From a checkpoint of a small mixture-of-experts model trained on Wikipedia.
Experts: 16 experts in each of 9 layers, 2 picks a token, a sigmoid router, a shared expert of 128 neurons.
Training: a variant of SOAP for the experts, 416M tokens, 6706 steps.
Below are experts of layer 4 (counted from 0) of a mixture-of-experts language model. Rows are named gate (a neuron's input weights, with its number), up (a neuron's input weights, with its number), down (a neuron's output weights, with its number) and show model dimensions 0-191. Each number is 500 + 25 x the weight over its row's rms, rounded and kept within 0 to 999. Numbers have three digits each.
Before each expert's rows: "raises" lists some tokens whose logits its average output raises strongly, later layers aside; "gets" lists some tokens that make up at least twice as much of what it gets as of all text. This comes from a sample of Wikipedia text that the model never trained on. Tokens count by the router's weight.

# expert 9
raises: " (", ",", " in", " on", "\n", "."
gets: " (", " \"", "–", " 3", " 2", " R"
gate9:512478478512508523469541506540497478517530504472496521500485511534526501506539482498471478509506454510500494545513489510497531499523503505545445492504456496517492504509506535503535497510491459480541534511546523497492509521546513464490499462504510533513528490488488468515446492492512468543496488490459523498488468489540537499432517516537503526452506557472466450503535492492503500524504432496491526479516552505515509501511543517558505486483481534474478505497475459476489519525493516523551521471512524480490470453468456465511472464506486480502514483484505506500485497492493514483
up9:532514459525501506559472483495480514491504498518557548467490525487506484524446508477514505469520489504470522482519514479476514507484509479493441482511506469441496489463559529517521488537503511464497515506477470585474510527473502503522518546472497537504478483521506473539493496479539513498462528529489464477504511489510514533483512492469499466483507517497502513503483499502531495520500512529473487504469494504491495518478530550477506476463494479581539499487520522511495445458481508489500501537531526510540480470462515457468511464473504482492471523512499501497471485496496529497
down9:481458447465528529494461505487503521485477464501523472488504516499512483441501509510467506505507479500518516532525482517528478468504527455510491511506498525511478515501515525507523447477501492511563511520464505532497474503484490528467474456515453546503466508526507478472500500512571505541531521477479455519471516474502519482497488515464532505508526513510492499477507491490513482556482524488539497523521431477557475516556524502503475515508515467485514516522500525492565511506490453535484495492510510471527495475500474440515548472493510483516512473508523493518482516483466496492
gate10:505480476493523496533529492475483491503491480554523515461519484507511497513500481485496545484487486517484482533498464509530502479549484519518482531478501470474552480496494497523535488490471458489511525566474457503502511477561487520467558466532486508504545477488453448484522526459505507514501491482496519482474511487499502525483465507517428543460479500499489526474466533525490467534540463470480514472516514529556489501506522495477533508531472496486499483461509503490519498490487547508518470496514484518453521512495487500517504526505493508509505472476475466582500519502513501504
up10:496491468471499515498507557526513462505527520541474521509516519508488524474501493505534472502493498497502531502502481484479498538455481526498472499486527461553499522531490496487518474499534493495487522454512515528511489486460500500457520504497504483528446527533529520499507529541516504478495541515492475535516515499499472505495536408464513463484512474501478487475528509493490543506504517500514525505505462477513539489480499482508529522561512463487502476518504503482552493528517428476460545473511559463515472534497522490488465476473496489499507486518492553447512499505466502497
down10:478527490497468484448502504520543452518451518510466494512526469462489481521491526485556480511474531485527516425495550526499484506492484527478529509521555471493495508499486504498513483507490475530506479515518502510439549538508482484504496519548492451496512527496553506520523487473541496492446486504484464472507506483518507473542518526486505521495509471489490515497527457514508523521504527522494484516481500495496520530504460504543522491498511560498437502523497490507501499517515483445461495524500509528451455495451512478510480511494494460476511514486534495477495544476485497525
gate11:511492450502461518466516477489506497499485502527503520506509501496452455534498508524530476482487516524498482525506481500514471480539493485515487497497499464487544447477530488485538468531474495480511477557524458486508509456499525512475427539469497501531508468543484458514580526529508463492507538481506494473522523495476490449533500484464538519471487512495466496511482517477472472519511513517502502482517520504479548481504510500491482540466478513493463490549514476467485502466510530524483511518500493510456519490550503469468516472471503499533512537516510495519544491515500528461
up11:531489464499492493485548500475480512487513533497570546464463498528496511476526480484507488498490489507481545501498474470474514523522484486535464491479524491458486493468501515477539519506455492520528512501482469525485484454507496464520534468494477491474489488481490516510519483502468484513531527474510502504537497498502551505494484516490495504513497489485484428468443495524529480488486494499492467504465544472437535501486469530489558520537527527548527483517471513514505471513508487509481510478491456490489524479490534477514471509479473534489511501580551509491506481519483521544
down11:505487530472456460555487465460528475523487502479498471540514505496491486501458490494470525518512477545562503430517482516503508509422542515499505494544454515484460500482492501449493570456487565497485518484505487507511496519500487491483475515522527439480515492510483513535475488475460515533489477487489514486473494466520533523500535490470476503499505498516505481468465526511504521516483476563499463505488519480509488505501520503495520506514502475509488532477475524508485470510493522510497502474492553513529481479497476510503482501532494476497510538504476561494474484461479488511
gate12:531488467551494448514533505473483464497513500496505520504513514487530449484494458472530507479547490485536456521553510440444489486523533502467460534486498498509532566534516528482518504553471505536512490525510476487504498483450535518482533475529472492509475496503488505505509493500511505494503513526491514476495425479500505527476468529490506523494492533504479499487466527486542496501484485505474508482517520498523526488475464511489490522483429459535512501478532491525514499506485487539490533531501520487494515485471496468465473493508449471474533532503478479522493471494500520534
up12:502481501481502546482493462521503476520522492516475508560469474477464536482524543529515523531464523446496488563508520475473465506509517483514523469483465518474480512462468509490478486484484454484505538502467541526518510535505521495482550527451515488520488472501525503487532496486506508496479509540455492490486533515479530492522508547451494457513502494491501518505466490502495481456571492490480511493500511562506497504516500486515523466454473507503484469502507529460528526462485517509486484505507469516492521446456504520503543544494493500473511461484516515503479464509491488529
down12:502505485469504492474565496514518569526506485485494483452535496496488560513468542528486551504497490522496506555509511519489535479474507465483489483524471425565507510493478538485481555461496501499474497483475497510487549509490502457531493547520470480503512497475481469486476495510512481456486521504477489483498484519519535501482468510551495564468498518520519505501485511492511483525485501533493489516503474491493461507513485461525501489478517499523501469533464505502462479514485517480505437477477484446534478463509498479507531464510531533479481471518503500504527500495491516502
gate13:559467468510479484499479496476488521531495454516497532516507532512502518467530537524522485500485509499461514527506519429519533520476484526443488511540509515534499499479491546494479442514469515500508468559443524510481487517489534484505476483501506501540493469526477522486494509481539479488502487506487508484510455479521516549521464523474475487462501467503497479484545457525540499521504494479493501523459503469515528487496491506515502509503527486500466544539505503502489472513484537506510531526521513515451545486515498483523510487517435511530515496531506494499542501522539560494
up13:497490540534486527506491445480515469502511498491501490506482488472500507507492510475524522471501539493530475517515509529475493471471511478540481503452444489501482496500509475522543530453520499506520566505488529548482484477482489517479528478534478530503450505533508484493495488479487493500507499453496464449477555527493506475490571510474473508516506500539496491494468499529452486483544495514517522474529499519488430502523506502544468498506559529468495483511493506462504502514446524511494507524497528496517483517462495439481518483476533472449483487489513504491486489482472529480
down13:541532488513506485455500468513516513464491487463528525568451524517489509489541462475503482489486530519515510465522535523491444475443496485504443494502475525480549546508513473506510494562522487481484506492485532495509496496475521496484511486496488478526486493523465572524534474519430505504534492488528513494534543494487476478471515509481500510470497493530518471500510526474495461473561528523506530511482499529478488489498532464504518491507485492474479511467528502515484504526529493510493513519484483488491544529524474496542506528525487535487497546522529466490509512463499513524
gate14:514548508539528476487474525510484509520521498500506513515503522513523449484548541501495482513544433496480506557515512499496474508506506504514484486493511496499497492511514481512502502436514469484512478475494502491541462473509515470519522461529484481497555509450493497580523517483521472511502503535506461480494513518497481485476520518478505509487462480541496479485490497473502448502486488502535505453481496490476529508450480493463503480517507541470468473499479516531507550507500540532493502479490547527510471446498516465492493522449525488510500501472518502483487532525482565450
up14:523515465466493500515490522518518490485490470491521515489449508498487455483526535503496516500486479494505504514515492497520496459518505475521528499509505512521492572461494488509524505464517467505492501486487465462492520537519468479557485488478486504432469494521440503521518506507505467494517495529504457541506526450508488524510528561494531456502490535473517505550497509502494468502537480505527461458452499499496499508512494458521515476463502487529461474450523468466497511533517459502514525500470525454504481498469533478503525548512519537450509497491493521510515531526493545521
down14:486516453540508505492514516506478505471446457559526491475532501513492468516542467469490493485477501462455507503482513449513498533523480527526531493534481505465487478479497484501475525476559461477471498522456489485488493513515520507448518521494466458466503551538504477526479512574527473491498485472489504530471546498491545490485535504503513487459458490471488474444517505517477488482459463469510524512497506526480534520484528503531505478517505492513484476515467476513530523517480515515469494503485505483469493481535511475522520476503487499491497536528495502490480546510490546484
gate15:494508497535532517488528448460520482502531511511512465490475515516491487527470481453495484467519499466512474536497512483496533490531522503492459503517559468492507521516461474537503494529470507546508461504491521547507539493504458532558532465495475509534497493463431510520520462492477484510498483490470509517463517508538497526505502546517486556473462538489442507485502511525496477490526530495492522449486526480436510475498495517485469525498497532512492480514460518507507510515508489519457471507485515491502514468526503499495466468457460513498545471498499472514492487511496488467
up15:468497492572528459455457509503533489479520527489497480481474542509487529479439490480479471486519475454494481534486542482490526530511480503485481496471536503529507496453519511496521458498518503543514498502509515530509533504505511527517557456489506527459505473476406485516524524465470511483467512476454491512503524468511457547510493503479513519522468526505502444483477504507515471518516486490491491486462490469490514502507485486501475513482505505495477489452471507530508501494502505535504471494468467513495519483518518493509477552504481463523482471526507475538451467493519510510
down15:482493495486473480522503493498461498451501527482512459527506491506477431477524515492510512480486515527483463483483511556520482485499456455556473503483462532476449504523499494477490506517510497495488501496505512468533464501538480549494490532479526475540517496536586481473504494498500508536512521473520488442510523526503486554511493480485539482550507493484500512515464545476510512473457515494526500459534498526523525482492520502511478485519457506526519492509494510500495512470499515449485500504543494514566486543492475474492481496519524515506468522516505502462492481461531520526

# expert 14
raises: "\n", " The", " In", " On", " (", " It"
gets: ".", "-", ":", ").", " ", " 0"
gate5:503473447488497503544516528534484490474486489493540537496477479500503490521509522486542506493468494482502507442543506502495503546527485483482451511529498521488432468543498537528488504500480486489468535506518483488515536531488451504488522532459482524442488500482516503484480539455477502478494512480535524505517480491484475508493544475503503460496495512509516532533501542496548548500500530494476488473519512500511498483475461550425465489502492502493506527501502516478521512478487518541514463512500518514468508513489508483520526529474485464529457510514494494513452473502518572481
up5:517528500516510445512503527460478477504514488460509511529512521502474543527488503500524504443528470509557513477491479505477466485540522499515484518486521529491503514523490502482553482513535557437523552542506484459499551523498507480493510541525475489502507490483518526512481472491498460499503511521483467506497487477511522488504495461430498504472510518479500532474531480500522491503501535483515472525535473534469516512512459518487515496476509489483483488515538480493498526498498539513530549495503522496473464516516450484475516507489493427504463535492512480527523458546488513546
down5:538502499497507455496473494492485563490516503489527490452506465469536503472505486502519507478505483515563521504510497506488519524479452508511490518523493513503550516503521479541496494490418469502461516524482498523505550475539507505514472495499502559487476480500459509509524512437499535532494515479477512503538511503502502488504501436474463487459498503482508519496473494491513499487500488526507490468503455428517498512542525508510523508511430496501499467475471511491471475510509523508510433511445522507479453465491506490480508509484476496517459507518498554487489502507528481484
gate6:462479498478485500493495524528494515484511521493455489478504441524458517562480468504551502535511471535480469473468535499468497481476514514500515532488469477517505492535510493514475496521482517489471528527532514505517498498490531510502488550500537506511493486501506485500499509504512486493509467458495484551522479549507540479514494515504495519476491496542493557503498475511465463522491520477518496446521515533490507484493520488494524528494511527463482471481538483452471533459443497473491478469488515488513545472443522446446498480492489513520517514555502549515450486507492529509
up6:537503500514490459500458482502468494514522484555535502474556545470520501483528577503456529484485493478520500509543495552475514500483473528507499468497500520516470509494525519473484535524472489531506480495509548447492504478484510478461521477483525524487496496490477478536507480475477509517553510502484446484465502467509518513510501485453481487473545549491486474484500499519524517559477551504497440503491489496475528467471466478504487483492501491549531507486463532498530495460526504502529510500467471479499511510510505543483498508506492507472521491466525490510526518511507499552
down6:512478511478518511494514469485497508471534528478501454496501506524477454501450539536496490492493454519488503488482534501500490497503525477486485508516507504481466542520486494492496492498467498520496511508523470494514499523517514475523515515463524489510517482534532481513490452525508513571512483566516479438510524504456525538496527506526483526469525491524471458526557519507461557499508521507532499482511494501466517459482499504536474523511502526507503476484480526528547515464487529455462509516545541508436524498536514437544487505532527500489474497513512481493490538513520522509
gate7:516453482524483492460422480472502499535526536467505565515469459509528448511509489531528488486439459499486517472488504500530502520495560482507485467483479527468472539501476513517501486485528513497455511482505495494515497532493508488505487460526503468503535524541534524485504542494498497507511446517495478541502513482462465545495513561514508489467492518494461458498536501496460516488535520525461506471508506540496495535461547526496494488509490499490484507506502518488482537476451501490512503513504500483532501514500509467478476541441502497503514523499505517489503501478465493465
up7:495456492514512519482435507530491509531511504528499524501485449493526460495456490537511527501477482474469499520459472490482512503516541500474463492534465505483521521516522511553541453469481514503489512499515486499525533498502477485536516484550516491525490482525518533511474526504483469470466415538491440529554528485466522514513514474475498482493492467507476482515514473520466501477488489501477503518508550526482512505449538488497497482507489495502528493495538518512462551499483512479514484497477491520530487508483515476494473517464485510474540514500534505469481523511450516443
down7:470518489536500524480550523511483514480483505498506494556522448508533538439469495566482493511470477490559519555472549456497504476504489497507479450497490465541495543498498481485478503502479497538489501497522490502538495479554504494526514482512528483493531508481509485504508479506535499539505529470501519492457508517473498493518492467486523514479509531510505490476500498482485494520489478521512503490522497491461486549548508489532485488483517474473495501493487544523522539447469465505549501437536512521507484529484506465508545492465470478502481482505535542481511498504451505524
gate8:478472463517503490503505496498489470535463501490490490503556432500490485473507537536514491530504564491477545497522503545495500467539507476502454513500473516497517473493508505484463492464563482529487515500503464497475493448508522495519461506499475476489526470516499478517555505494470499507477480512521532481450456508501455436482540518474527502500496530478497453536470568504507451479509477530504485476536521521496474450504514523490518534504520501516481550537525476497502500516470481485516508513495504488495540546492519475475524497501507499483497497490523531479463498486490503478
up8:543535484472470523467448535464542508523552479479480495505516511509551516503476517486485502502470481465510477507498497513524510502473516573500479499505510493484511461516540502541526523500454516500502474488468528505477507508570503491477482520525514484548452534511509502495458496478525480462499512490538476504520527471489510496476469491516504511538514524507503527481473454493483546500496512499461464505465523479532457493485467517492498485493512489499455462499476530514525507471503504495505473475486441525469518484479510536513545504509444486529527550505512528497549510522527517496
down8:490521424493470454522495513522483527512503514516483516496520511500517507447506496490507459487480464504543486517489474508495510493505542511500454492497519503512468510493487562521523475479481497479501499494509472530520513445503499478515470478473505521541510461477540478486484496474528465485520459475499529527492485479527507480502486477469523515501449475528505496495509517493501517483546555506507535476476542509482506474468507508492469479512496525457544511567468484495534505566466535488533523492517549487475511444506518505491472457525497518527488478481548506522526515520489531468
gate9:480448501467518503531553557479531504501506486517515516542518511514498498476447495551518466528487521476525516504460486479516513492514504485539508489491509456506517495476493456503507473482535509530509523473490485496528483469480508521498500516480490462525507486517497486528549538481508489480516498474536485476468435484487495530513495473510482559468482528501494548507462502529498504546458541513456501472544504487483471485511478516474462517539557466475513482548499491484512491495519488501495503538509503486468486553454479512479500520478461529487490521514490508527450489543503525492
up9:467477447466522490503518495464515501496486507532533492490523508508512545545487471489555490521465478497492529479485547510518535528484499507501509509519546478474468498483486535495527514527547463530533520501465502470507495518488465491475471480470474512525552488506469438467486521494468477516535494481542497441502495521524472534510480520464485524509445518501510514523527482512528475509503475517494495514486496465487498533505462485485446512476472486512535542504455511485488491478497556493511536513477531500505524567523486472491496506529505484516512529504507500556518527455517508498
down9:474538492479508501560492502501530487576484506501494503532483521530519502510515500503502500490495476504456510507498503537483440508529494467482543487547488532506469453493496519504492504528469466489465459471522519496497477565518493540468495518515470534519502529496479523461492475466517464487502495476522521458471513523470485521479466493534453499541492492458505556508516487528562485490504456490513484519470520487482488518493486497544507508516556464536475505527476491520511501501482481519481474497515544474449530488496499454483506504498495546475542470510517517483508503471513495474
gate10:474502534525509458518498493507469474519468522497538512514511518579491508474492472508529523483518507455494509494517525496516447473500455483514485530480498473463493540544457486515548516480530511512450499503435481475485497516501493485508469517480485527477510468500521496485476508474503543526511516498501503475447469470506484516510487484514442499490493502470480461488545507501515486461493542520539505494532487468473467496508492491463530458463523532450543523488510497509523499521483487476487459529467506466460537514509447498464526510489464478524510519496520495515494544486497486488
up10:551564463534513476456467499504494505482516525463480505452509485493492542524493492451510527499486510476474470541509509465459529482533487466503495532488541481525500480496515517491500460476516478487506539471569433503470506501480493541502488507468508496509477508522524537484505484524527528522518516472529521482526494524510511486486515487488507549473523484536481505522514551509487487518483483520472492465507516494498475479518507475464486491464518513498462469465527496500537489506490456555472485521485482534541541464529530506528536500472508495540512523497463537486505494493542490515
down10:504551484512491521474515471467543525477502488481490504496478517551525535484446520491503478505470489527488508436540491482488479490506503479481458498496570526483500546491508503507489537510488491466474520503541487502533509497502498550479492472500483499548540532507507475470543505489495481426516496523514505493478501493503493461505453503508466468491451475500481471487492547509485521483517482501490491491478477441493479481465504501507473473495539455510489506520494484515499467484489518512443448497510461452475529500539497477507496524506506505531539514505544533460518457501503516515
gate11:472483506500490504458508529501513538495496500491494535504502446519526504480482486485469506491510533497467516469503508456474457488531486529511506496482518523481468530466525537490518488490478520506484505502522484481518533503512496501474504527512532507507455496440504500464439503516472493520521510444516476503504525444482515542456511462493474539516501482514472487510521504501531501531524504524528574435461525524467540518498483500480475458502520486461537486532526464483469500470516502526478463499561471469459506496511513484453514513469541486525520469509482524492488484488478505523
up11:477502505483501469460445520485477510510517519433493485522517523497485478515511521507535484502544489483512490522468509488499499515496520493508529447549499500485494496472472548538487507556487464498527497518493497498471475503530525518512511465497535524549530460473503514517481485519502514494584509482528506486517491422529486516493494473526506479488543487475549510528515511516530466509492453520492477506496532532474489532519488497436528471465533509491520509502514507487504477511510464489514485511505502476511544520458474513472525528513533458508521550518484484543505514504513547518
down11:531520506474458510498483543538538512506500489535517524534518498453465513537507543529518485508468459522518507505524564528503493474516474462468551508504522531507488519469498478524463523524490516460502521468485484453486529476491504500514492495508528483473469526487489488493503495459485504464516469498509461491500519449519488490516465559524507502528557482477507484456504516478500456494509531500559541511531490523532529503501480532510498524507485473563522556473505480502543518508521494496509501505499500508543514459467506509453515521467509517472514474540526475490511519478483500502

# expert 10
raises: "-", ".", "==", "===", "\"", "The"
gets: "\n", "==", "===", "th", "The", " =="
gate9:487492487544449494536509471516498528475523496449510503521504509523471464491529446509498513511468533500514497510500511536525447531458512524520512507476505510486534547474538487525539523571472504540468492490529506519491516527496458511542489495471493455498509468476474516529517503539518503542502481491504465512489525447502506488529473499525484478549513504503478544485484484524529469485511510507520489526473521490496506490473519517485504472546469458495473520502524519524501538474486479463481515461530522529527529513517497498481522529512524509475516534464527573518514482517512506464
up9:486492496501517500508515500484543516568469461501485471448489484523503509499467520551450514501485492508454512500477489497490517463524504514500479475501461506502494502515457522473455466471485474477506516539460499513492479519520534463537499484507493509501504491503547496450525484510495460506522508528474500480483482524497508527455500520509499510491468490480512479510515487503469552503523485496507560499526471485476552499448479492450542533542536511481492458478532464456474483498495496546469514516466504522490493490505480480523463468509476448539531468496499508459466532490462480499
down9:496502506525491504506470468477529485511495482459530508542513459458466525474504516498529512505503545557502454490502501495438498515423530528520491518499510473563461482523504519483535438547509440517481479488516550485472504458516471460522474525469542508520506519498492534496503476486470501501467456520520494489476506537504497464489464483537485508468524466518469498494485520500522445533506501517444504463481482477511501492483500503551532522524472525487523518503476528504495526496463484537503503506492497458502504497488521481494490487501505481481473498477482467526513501491520490481
gate10:522502506448535542489501478453512498523521542510502539492471521505488489505480522520450560491524534460539513501488552497433487495530505484457496502513507472495510494506444498507506469538479479490511508535481522491450494485456495531507476467535472451477490516501509510455452465525508514492493490480499485471530459494504515529473524499519458526466540533505547498524487499489491525515481491521494542475472479512523468490489474476469515522505546513524482510529467473523518492507467523498520478467522517521485550475466503527478481504472467477481528524491522475499514472502509496466
up10:480490513505518484549532498484491535470510460480493465472472519492504489501487529505537503462468526486481438470520499479488524526503467523536493535515485532460511487490507512547482493520507510494491493524507481474504450489532521500512453475513524506450505502476482486512497479516510491499517496500510532494502535502510444511491470454505540505507517489465524504499568493508476511447507452503497518492487479491533475531500496535547502461557493560534519495536551525496485464520501521517511495471493463501505528518483483487518467520525486480513465492463492560499519531478516495433
down10:471520534506494493494506518510477525458487476485528482511498477503495497521471458496507477480519491506505494505547501530468515514493481483534484494486505535493473480461535482475533515491466519532477545495517479503526506479526503504533496525522566439487505518486477484530503509483490500518453463496501481470445580492524506501467463481507497507476503517488510498493530501461532500465516478531519526542540472502469502452502502507509473496531462474531489510482543513490512476499450491492493507515482484498493511509479443550541502511543501462528477551517507534544497502485570533505
gate11:548513490487498514477507509491513527467522563498487518462569530465520450522503468514512465530448509469511542503506527474523552520530478501544497458528490523473499531531516496525519471470509483518506520507485473476472520499483517454466524519504481433507548503487497493493502519511476451487516511477510501532493533490470496480492441526495446489488509471509494516518463478489493559466557491493502469505504515483493483487491510502502464500516485469495489493509476501500493498535512480479487546497480489473482498499536524495525464516463493495465487476492547485534560512525492485489
up11:508515504483483512509543477527487485481543502488561545511517483486512469521521536533496503514480472458500482489481513492517499500468501438517446541514478500502495512467475511483471490476521493502494506514503488462470537539488496468481522548501552480526473511478492566505488514533494467543479479516502506487482479538473491482466504508521477479509509504483524519475549522504498535465545463491463549520477534476493474508504509456482461496519466492495527491500543562468467476469497532478505507453457510496486526482474508527512482472480469474509485513496502482488498541512516455464
down11:508477478535554539489520492507472511505505492515477501481502475488508461452508490484518475511492497466463468541525508475500524473516516471498483529516490512501453487503515487461477476484502445472538457518489547487500459535450534511513454497485490531534452515482497516524518471490515560500445491456528522457539459512493492482532542484534484495509472458504509506494512495505520499491481540541507498516519530481529491513486481530494526531495500482465538521483489516520484542486488474493491525542417513553475492512478536495485474519504488489518515519506503493467497480504529521503
gate12:484477495467517512499541504495513477502483463502519508496543507482483529495473510513506486494480525525501491532508533544534521538443470504504460510486466476470521501519513500529473494514512526515528543517528501530518526497488530469467524504511505503501504493516530479499549521493502487505485531458535495488522502465529511484474493463443477547527485517489532480505488488437468453484524508524488555480480510481504490449515547462494496508507455512488495524484476503445493515492526564470497531457461489528516478514545519525514488506498508525476457499430507513554504469495505488500
up12:543493459508518545506477516513489532483516516482445515480479523490521461528535523498468434540546515533528526487529469496494493487517486507468521462556508487501510467501506511476565511512516461478544518480521500503535483495522522505470486532519466479504508468464453518509502491500534490483478487534507506524483511519514494500464523497511520457479484472546524517512509547505508509481473486481508456483516506501507483450482502530531498501487512501503520487517467514510516530541499482487534489530528504523498502542457504510499451479489528453553531496544438525496521533484506511471
down12:485476504491444513498444473521478479511497502514526498556513516526482531455517495505504533450463520505493495510523474511526518512484480531521528520506505493454520510527510501483529514491469526476481508494521481518528474493482552481457518489485498549503520463488490494488494514463540479534443506509560504535515497507519508511509504536545491475495490550469537543476463535536522527495474488457497544475507498492495509469501512512511537549505463498514513473507467491455470477509487539449481543480450513533507525522484550520501492544488492490544507506501528520491502515505513501522
gate13:497510496524537508512491523506484528528505484480469505451469549546563529464504480498504516484454519525467472508518537535524503526483489502512505526488561486487475521473499503484502470556510490526478440473480496546506469539534535496501492514503490498501530509534477508546525481515491441484534474527511467501493512477552436501477471526474468519474479505510515467467525523494526502457502467505535490494492469528511496519448502492495510523504477434503470528488534500504515480512525529484535458489513492496506483536497506493510509456504514515482543506512497482507523482542501509501
up13:514531497480450487511512505494477529489484462509499506502506478507538540503482510477518511494475487453531477512476499520519496513480480461513465494504494479550520486525500507481482470501482475535499497497466501484504481536518513524492514471518548543536503500534476529439484495475473524499554526527520516494505512469484456512510500513509474530495481500493491504502510480498554527452529510504534555521456483518475545507471475511442481532459479499497478536548471439506491489491511516493471504445530509549540455499529475485492499502443479521476480484492555489499501527509468502476
down13:477507482454474504506547515534465501528443462472471510527497511490495529493495487506499528499517500487458534527514476525503516513513531518515520512507476464536500519470525478511486524494461527529509506502517513482487503509478474517516492492471543460525516452482518555505486515511470513460566489528497475519525500474526485468497522537500504454482510533511509523505510526509484494509496485528473507541487443481476514495511495487461528490490462498535463507537501549473481461503479492500506490480462496488525431500548452570470479471486484488498516497513508454513509494497457530451
gate14:463514499466487510481478506480501512509454491484515531498489498486462473512478486484492483478535526472506542502502530500513482545476504502512482517546524488504490466538473518539489512513498507492508524471527483521491500525461528482508501507542527474551503499468456527495484541519511477490471494449512464468468433497521520536501510493471492544518503493486483516542456519505454509488500509509528477475504505485536454480465530503507513490512471474546468509469479497516538494489470532462455506468516474573531516497486480520506538523528520527477535466480465486533516512481498534444
up14:439509499476507539517486446508473531502502534455491526470455506471480529541487503519503478506519555474482514501526492507514540486514488516501516526556519489493468529547490510494492524527511517498521520495532508496533465553491482498486531467506522525537457506467505490533515504503486515490462517520496488484477473539501468501516484530482481524505509505501516489501485504511464493468492507488502487487510532531492507475509545495560468458505438459502487544497484535544474509496512489508495469483482484546485537534543511487531493517467538518518545489467451443514493481524479518470
down14:482496508493500521521506483514518507443498513524450467512487478507536511512525527464503466497503548478516501496526477498497591457503485514480508499489503506496503508558480540470535504506495516538501497499496511490478440510513521511473554487509517499533526553456518550475521481499523526489488521518479484505480432560492487502501479502485481541492514514494504443519521520525481470516510498524489483524510480514506446486526467481477473527503506484500509487533481453498504513516502485507471493477516480507510526568544505518522488468507458510537546509456479499528492470502474540501
gate15:520535498492521513466498481524462491536480497458524497467487479512538515504487521523503503555463459476539501511538491452568512517486514490538535518494553483470510546488497461472499467484472530539517478509505517497497465492513493494507436543515499449494486497501481551536477541486535518524468508501511502532517551530499465500479493491524475514503472483502505485472463477491525503510510532506492491511543477482497539516496485470454478499506466449559503501497542518524510512523481512480506519474523456471519486498499498479512468505480473441506515481510519515485497462510529508516
up15:482479528565475513543523519464502508494522450509491542481544484491510516547493484550497530523510479493502523503495511503467483545462539546479522545519486521489477485478499462487492493485491522475460500529495456485479517446517475493499541517467505500485493540474509505489489499459459500505486509472492492484516503520534520484499542471519480457506537520479521492498483442511509489490541515503477503505473502513449458511459509485490472511498485531471490522514511532495519483499514519489510512479512473466424483508505500515542523483545499499484504457546451480560525481483513491498
down15:533543468483488508476516491489532482453552517494482501503482538538482481513536466510469493475492548505503526494470519526465511487464494456438519463503460485498505478507506498510524502471499546498481553535498530476512532514495522506502506471511500486485543525462499495518481531496515469482474463524514479541500508517522520467489491476523528513466543493475509450514472506486501486502494475490505493524511433547525499512476461483521497506474521525466523505473502512448533494540470525492477463541520458483509477455478454520496518532532485483497523510493473462510478498448484510505